{"n_layer": 12, "n_experts": 80, "head_dim": 32, "norm": "rmsnorm", "parallel_block": false, "init_std_qkv": 0.0269, "lr": 0.00498, "lr_head": 0.00724, "train_tokens": 340000000, "steps": 10376}
Below are experts of layer 8 (counted from 0) of a mixture-of-experts language model. Rows are named router (the router's row for the expert), gate (a neuron's input weights, with its number), up (a neuron's input weights, with its number), down (a neuron's output weights, with its number) and show model dimensions 0-191. Each number is 500 + 50 x the weight over its row's rms, rounded and kept within 0 to 999. Numbers have three digits each.
After each expert's rows: a language model's description of what the expert responds to; "comes before" lists some tokens at least twice as common just after its tokens as in all text. This comes from a sample of Wikipedia text that the model never trained on. Tokens count by the router's weight.

# expert 55
router:529454531540468473545505555496535503434481521544528606523498490570419525501543538520552465491447486495576542519519513459485476455549565528477532553533576541526462474501473524465532505487527473575584497423542531440575414504520572535555471509425417542566579437542550488507433544404396489554511585488560524528506539546480458427531533570540462526436416510540573496547532454434512432413520475594537517426638422541493490525428479504529680526497454594475454483492494568446518526580532428508527409510431488549509409454537588481532505429514549615454471495431491419485514517510550497489
gate0:509572439448578505446394598582439542520507479496575557484510573579528563455482558561459492524381413469489452461474502545521456504473560470600457492580566524470526361500458577530469446517462501519526496502535423390419578463570458487521387552461504462438493574460488544469478534454565505454523468547478430443424457466519515503477472467513466518389472488448463465597418583493534539550409528464456526507525533475513520481565503556447574587462472423481470555594484515579534504480513499497575491524416449510568518547478479505548490545459446529501550585513546565437550527529417493540
up0:473504617560541537515554482569582532455471502535480402560563432518453508463602413448530526468545535524433592431454512488500465476426537576494509541532442553587479605453463562465443536538601473610531459569525570557484423458407581440440511400530526539494518463567447522455483459495397406458477455513507499515546478560474454476502545556459569529564513516530502472467450546468441527536541423532550455512485512451519497453465513448546363519554483565488406494394505494507522476520557519547432465528513531576403418466530456553463512487534623506534503491483570479498450452519526520475
down0:443519469525397513470598485426513464499535465427536532506450403578529450504505549523484457559511525470501502522488521511518444577450395561411475543458472547531412462548497510532472420476558522532539527560571535409424486542498499506464472396502413438467422491533466528482470525414455439502492416626472574534410586516457491519541463450570473515464613620444471556534491486492581444499459565479500573508550487501524502480471486511447602489415476600497538557526484500499456547454565514391492525478480462511552448620454562580546529464531574460489502493480429488544436467417454558534
It responds to: Infobox field labels. Field names right after a dash in infoboxes, before a colon, such as Nationality, Born, Genus, Website, Coordinates, Kingdom.
comes before: ":", " Family", " Order", " Country", " Genus", " Language"

# expert 49
router:502528512467429449500481509572438513563468498514489544520603533586410511546521579518586474511556476532502548532492499492487486464455469502516583514494456556484484512510408549495469374506523454494443522452575461441482522502523571490481535553426499494580518433524550442519587523444413512489498578470582546463630569598467524504463561557549406519427407465511487491536430455520488479425529444503563498487572471495498522533448567483526607539522443476535539587547430596477523493478486579613512432449389516480494495358503536508469414449474592573527525502530439483536433541426542454459
gate0:526521504539463449469458471557478514521561574552572490421463552537428518423408527542617521508478550536501314446537469500531489431428477550463473526458520540547466502469495540462536501456519546546491462520569454485476507495535507550496527525455529431413485526561577496512564550466459489533437581524535499496540480453545536557498481533607569441449485457561546637503566539553468420408493462491544482522532583460485523524451471527436592551483442495611506469536482447534582536480539551467425463548393505569585543503472469567537512473574582488471510564527526481568532443341509561479
up0:522473474440492459497505590461573497555416365428439471541507505431551476521597471494414490526514530535470662533465564540468484584544466484568512440538465490455597559568515505531521566487472455515538556487469512510497539471497565485519494498476500518556527447447410553462447454591525468580536459451481564513465503615458485517508434506401425529546467544507446372390487543427495535591534526507537534467501417536511497464503588424562439417446535496454512538492546512470471481453418466517488452457607538502450467489568569458430488526461468462484496449484471411458470517591567427558
down0:487520542529518523472568507443614559529446477608637514530441510447587526448576463566472460487495476525455517499418497557436462552439493504475541484477540554425486514452493546495459467503520513475528494514466450505612464541596458457519517550400414529339537511621579456490487455577544476495613550527453544562587513518532474577480524544507496523507561479552502517449506504526485490468559500492520568491500505554459455511508430395535467474475532528480532621553496401509398455462457453490564527539517386515543518526493479496600475501568472445455527470434525451535515528521591562384
It responds to: Parenthetical units and codes. Tokens inside parentheses or after slashes, mainly unit symbols like sq mi and km, language codes like pt, and rookie markers (R).
comes before: ")", " |", " mi", "/", "):", "]"

# expert 43
router:487470470490455508533545554534511532516479467546499571544614628539418480557590502563573488554579475508541548504471519544482532417587517576491565509528561483423442515439469481468484471529626441558486531452483491466508453414470540545456507569471470564510519445508463437508523535476437441475585538499514559573558565514458578448443548553607450501481468551502544600471524471462504521463421452587546444521502454566435460581466602535548622506574515520504491515451510512518524582520555444523515503466399513497482477357474546531496399461538481577562507552432487479493450404499545521455
gate0:537424522503543524470404495472479528471434489483515460482433493483547453368495505533498521575583526538499527539560418509518508579480486460488510650527440492437501478487529504501464455647511523494575507471605415469485453486502578477552553483552552519531563530517493406481540440527511511510402582437511528512406467518525546493555514459493446485475491552501539621495590507538488481503475450547496451379480387513478465510481416528403511443560510434569515540630432571460455539526505466605453414516479527558528574409497528467492531460435495521415471558478565543532503533509519552413
up0:474435490514549509414434511518553556460477557465454536504454415496628441430561556523462555494528512555437502501531414603504527571581523423453479559495503531484486494445509581502537491567485542479636459489564461498452461472504504477561530478537544451455521461464526471527479439517511536505516506474490565469526461523475572492525526441472466477467509526416568573507539554437505551596412467515550485394474442439510536541482433644481412413518515464539569528573431638500503535526549493617439399357491425577524525518515517481523526479463469484521587504451585524533469489516450474552
down0:434562525487480546498413547491470498427432509509482587485525591576439528503461515399401472505562486522513432454464384535527450552470434482377444545521529537512550449472541491461509449573454508499581481453568562394587497505458461504506486602523619475518411538504561554592501547516525444426503504414570494474517558472453495462597518426501429525520449551507483435569563515562503529564497487496483348499461472412538499477456424475602561515583519553543445484478452507451491580481491524474565485489539522446472616481468514454485448483526430416497518481482535452476476471496495455573
It responds to: Passive participles after be. Past participles and verbs right after forms of be, often before by, as or in, such as seen, known, located, arranged.
comes before: " by", " in", " as", " to", " on", " a"

# expert 14
router:437556456491432553496472458603520522427403452544441637502553547617501533484532496445514470545556476545529509588475553454535514405535454520518549447464504479465557454527480454498556405518539448507522571513466410456514451413560530476515474600403494560515467501530564526442466610431467535559451553419508551513558498471462495518523564503501432524485511494461459547498507397534511559461515427483473495472535549484458474476438520500505619516472478532445571461459523573622529491500488516587502490561438557587492532419619587486472460518567443583553475567484501516432443448505473589492
gate0:463546474449571512442532537498453389513478411491510509582545533488403495454492498513493581433481550474566411473567469523465522543518473594540563485407485458585470546435448415534502532511531455507454515539611440373553462547590448500497494515483509497621425543414547580481495510491450490540452571582509595468521454491510504493468475422522489492500543572436619505464534462537474471530481529497414459399534525539465516484528502410495473484420492567442514580540597505517498450487472516435467636528563542423418457464497436499581518488525525464481449384517477426469548486492480503512
up0:515500511445422444476412505557509468491484579479475532470387456527497508561496571604477488434505489539470468494412546491454430503435515470474462534553510496473469454558544489545496534437502504504402460466355384463528510501559576450495488539477461400536472463523467562463605428455536515452597480493446457474553534516440556532534472544485468539472477517447462417528521513463515509530593468410532450528475523439505501468447479528459505491536466419517577535414559561506445497580543515446522576493507529603410470529520535575388526490420542596462541641523537579502434402434473465451
down0:523325484499474517582498417507409553545513545486487463517531544498478406564487499436542433473529443476471562496470601540562486507515532453501487495506526486576440472571553538531481539490515553486454490483476600479506506510533436522544479505506497557444598443550562541538510509457537531500429531550458586616424465503477414440364528543398461509463586450554417398506550473452570491535489618453585586452451497631435510479418471564571479471509488457462502522481571536504536499492431498426520594540503500464522467498471569497556521542567482531486507576436553483571535508528446489507
It responds to: Numbers and U.S. Numerals and number words for ordinals, ages, dates and table entries, such as 42nd, 50 Years, 28 April, plus the U in U.S.
comes before: "th", ".", " years", "nd", "-", " States"

# expert 47
router:463484519563401448532483543545554484592418480544535566622535520465491527570546573545613528543567541541524534566465536519487599575410533537497599458578420487538472408527502510450530443556572413534593576456514496473573547486514525469480460588454512586518446444547529453437579540465451487533518558476525537559553593460487527513482634552541425544416491522510511559461492495391528460417554428485561524538596481544499508501496562486521589509486512573497507464489521589543474491490550531471515501478412540522516477437533555514463415517464570513499421453554438520520453477475513465473
gate0:440509510467478454529480495440555541516449511469455524571432555481510408506499548447527564496544401398491473438433462459536529569532595609474460524521510572492529571529550557494521501529523431479548514472571449467563450520496457462502476568482529518482483536455527500475488518427507439478427539458553519503483595399468406481465604505581396474444490496436522473534539515526518424502522446483502527402557605523524447512486586525428497513528552443478388480377554565601452459357513482454425513464472458551446600571491488469428491517485495519430472421560512538386516515474463455466
up0:434544486541463477560464392460563474437503439454473554503425494539592454493558526464552526481573421495461446530401440439537509475535529556546424604528486504369473568513481513485536517491523412477488516432541509536546395540505494517440428488474585499477524504446560468496529415412519441465510505510541498497534449409454526490466521503520510498476399484506540436565465505545557397525556453492545514418557599548564429613577550570444512547485612470488528439409560543558447488411562577435416470448465469460460504520473506506469467498484468528496452446568494560406487515403491493483
down0:489584527544461360503476445502516469474445377529524485478443485444459568476484578594465444531459487458511456519462526522501521503558501497478479545537523457443447483551503491586512450516536487524504409490494547379560504429421486483548482428514481374635557437471425478450590461550535489537426536450466437458490452509434464469412531530567531398453464550542490449537585566469488486532455503445513469458544566443477445524463491472528578524504418468454458520475401522553528527434504432388448552433443514459547469465523508510454399509449481428545459464556466518475588458479424432425
It responds to: Table cells after blanks. Pipe separators closing empty or late cells in wiki tables, especially track listings, sports records and award rows, plus Won and Nominated.
comes before: "\n", " ", " —", " 0", " 1", " 3"

# expert 28
router:441490488558457505518453550588471467418484530570417531572582536599516539467617514485522512510472453536583520489493569478533502505535505534561581489432544412439455389537458495521569426530538446547492520499464530402578427447507538540527485555484497627525556472539512456434461521475464515478518524420614507463537560454504493414548569532492473514402393521499513528538479458464461449442445450575533528429538559520517430566431520472507653580564512530462552554469525508478463520522552478542554446552400527496432452436504506480469509432545535576518506578452440456508478515420562487452
gate0:428401449423494503457573513504474435474501461453561599470493442547480570393535552490519560453475477570579532537516494547387554456448565457436560487451475466458550444496486521479523487515532516485488481567470669521435567468556530557487550491524546518495530464582548502509442579500442414550460535441513505493485456514451582540523502498488592458539474467415454479590477432495496552555429530510444498510521544468453519413543428528484502456621500465564466565538536491496541526542529502450516512452432388411594533439494434518474500517497544490611584493562506444595412486477493592464
up0:590578568654556477542345564517504565527561445577513477606524559454515466571467462529497449560516471505493499478475432542584460560536437504556431576517539511536534523549571516495498498504554489488489494476555406529585378550504480481457435490459464492527502550461478566497549442485490555519415435486562484516489566510514456482441489532578410412493480604495537563499523504495496483578606401504570499443499491510506483514491501483526500617467548562453516451515497542457428496475461493525552465511527528554412424562496472487543479465452608483365403544496453549483521507518511423533
down0:494517447585491461495494479487440556548492506497490505588405470446566472481529475471615509516460482562521535568416462474505581576528542524460516481492484499474581545548477475489488456538443532511536509540557503437623589613460532532407470460515479521563474472568583505547530526423549423535507575491609592413572486465588491516577469448521376492504491408444454556492571536471449545438518430540520436471504429486533544555510532524479543457525480526488500497582503518529521393493501482586506571533394550522392552523486491399473455485504477559540531525533409463447460610590504465483
It responds to: Common nouns in compounds. Concrete nouns for sports, buildings and transport, often inside compounds, such as track and field, railway station, tower house.
comes before: " of", " in", "s", " player", ":", " and"

# expert 7
router:516477481512377449545477524483539454558406479574448553510612508522462552580553537572572474478518439487568476505431550491517580444472536576463604462478420512526396437434514489479536414532480461525536500496558497478579544504568613444554481528422438564489483458544572463449573548496475487580459518454531564563525532436459529516479574541545446594416489518526474529506433497404437438445514505518572513487581539476451576534483570458525563443455498576478432533504528554619495537548549475586548488487468497579492417440541581546468436485472479526449469434551474518449508461436498489447
gate0:545488540570445484490524474491434501478340552531604432488489458489459456494494509532485466522502495546522547586533531510454449493548450566426551489492487473532487468479551408439548526391519504501455479380522665551564516495490519513439462548396557485512498512424515473467417566506552547605499579472489457543464480421526505528422536496511610599538508557622482538456547496516526581631490491528541457520550436556512557521497511552592490484443522497490542479471545566477539599498494491425509518494439489437513383492472472525544449494519438627491431504520476527567520572531523520476
up0:501467507419392513490498542466453491497402509478681506551406524550396490447494491573504519519481556439467467546508486492457440451547398537496579531478515538567448449505526423513528463447519539454515485490512623480568510512458499513506474599488522546475526547430503540485469513466517480554467538490488422552442451518532558524461529437513529600424524601614483542500526554500565537578483522458524425506588554443453513546510462514523504579512460555501482408447520520577511568454443503547515518537465476530497434499404452516556540536530368707504465490553488543482526534479543487518
down0:434423565504525393387488408436560534550423440507418491508449533482491532472486479443566488525546491566490581593417429406518551517535380437474541523525515487429521619504569518569519513529416437396541447434561472456395496538480530509587546536460471490469552488393513542425538450500439587480558526518457502521475462537422537459518427434470454515465489479493500626448539422515550453520477593519528486527514482515482588608480469470528494544495509454585493472387459600537499508501492509561524572463467478526481554491558453502494485524478563543419503562524453528474555523485517495505
It responds to: Election table separators. Pipe separators and numbers in results tables, chiefly election tables with votes, percentages and swings, such as 184 | 1.4.
comes before: " ", " |", " 0", "\n", " 1", " 2"

# expert 42
router:443501542557477557539474461566475437549506511610558532515622509523462573557575520554557530518547392572548528510490528506577584471542451567474586551455449542516380473436417534388486451487530467559551524425503531440524529430538513451512537564374441566469509510607446502458541493457506511477558510463564529462514553460442496459482559555518444466503443462519487521530484491435503415408567468510502589459543553504420447543452559479517650545510580529470530519496584552479479508527527519491506483500467541515476498425484523555477461469520594597442527468479406470576496491422569538487
gate0:514477522486469492432507555524531413498496553570499479578534518475469563526437535444559566445554548423497505549414446537575595464557538518494551456493593563539425514526540433481568477520535556556474529454506474497430552504482494449433519536550470568565531458497494468524519485398487498511461529511413469463436549528439480485541558532408509436575515367370410540430526552498506504445525457481523471559534455467468596491530482605516596477594548569524559433472477557477603565517450456493491511481505423484440469519459425483517462533489436452489503479519477452611619534498505629436
up0:490446485475489474527500463512439584405452489399474526469503451552571450444487439459508406505433458536450431542535477466389405486479466458510473501548380437475541460401488478501419481543537486461522496540416545461554429450501534477527466464430492517410463566458516502532488506550492491485556494484538481521581464467589494559456415478524493528428497603579534432545490472529412525559461610466539568391544464521549431457508542478532384500406475402478431529492477473579458378522477506528511453491519519482595513503557585496469494494469488519498459551584472486403413513545472500602
down0:511483461434490486521457529475453521409522489528526471520546496559518537542523503424457490429511486411447514511502418507408443485543473578521546500471554458538440473518442482501580425473489456502553474524502509477409537547439451497526505481467453531589379407561479600543571506556458524580519606509527475513453503589551539551550560488530480524527419503573527500494428568461514395458532515530504551449552549507494593513561611442468473418485533579472493449383417522611459467423518531544519495500534474449515477517426571419476556421636488550570440426463471496478571454465471573554
It responds to: Table header cells. Column-header and label cells in wiki tables, such as Votes, Candidate, Name, Date, Result, plus JPL and MPC in asteroid lists.
comes before: " |", "(", " /", ";", " by", " Photo"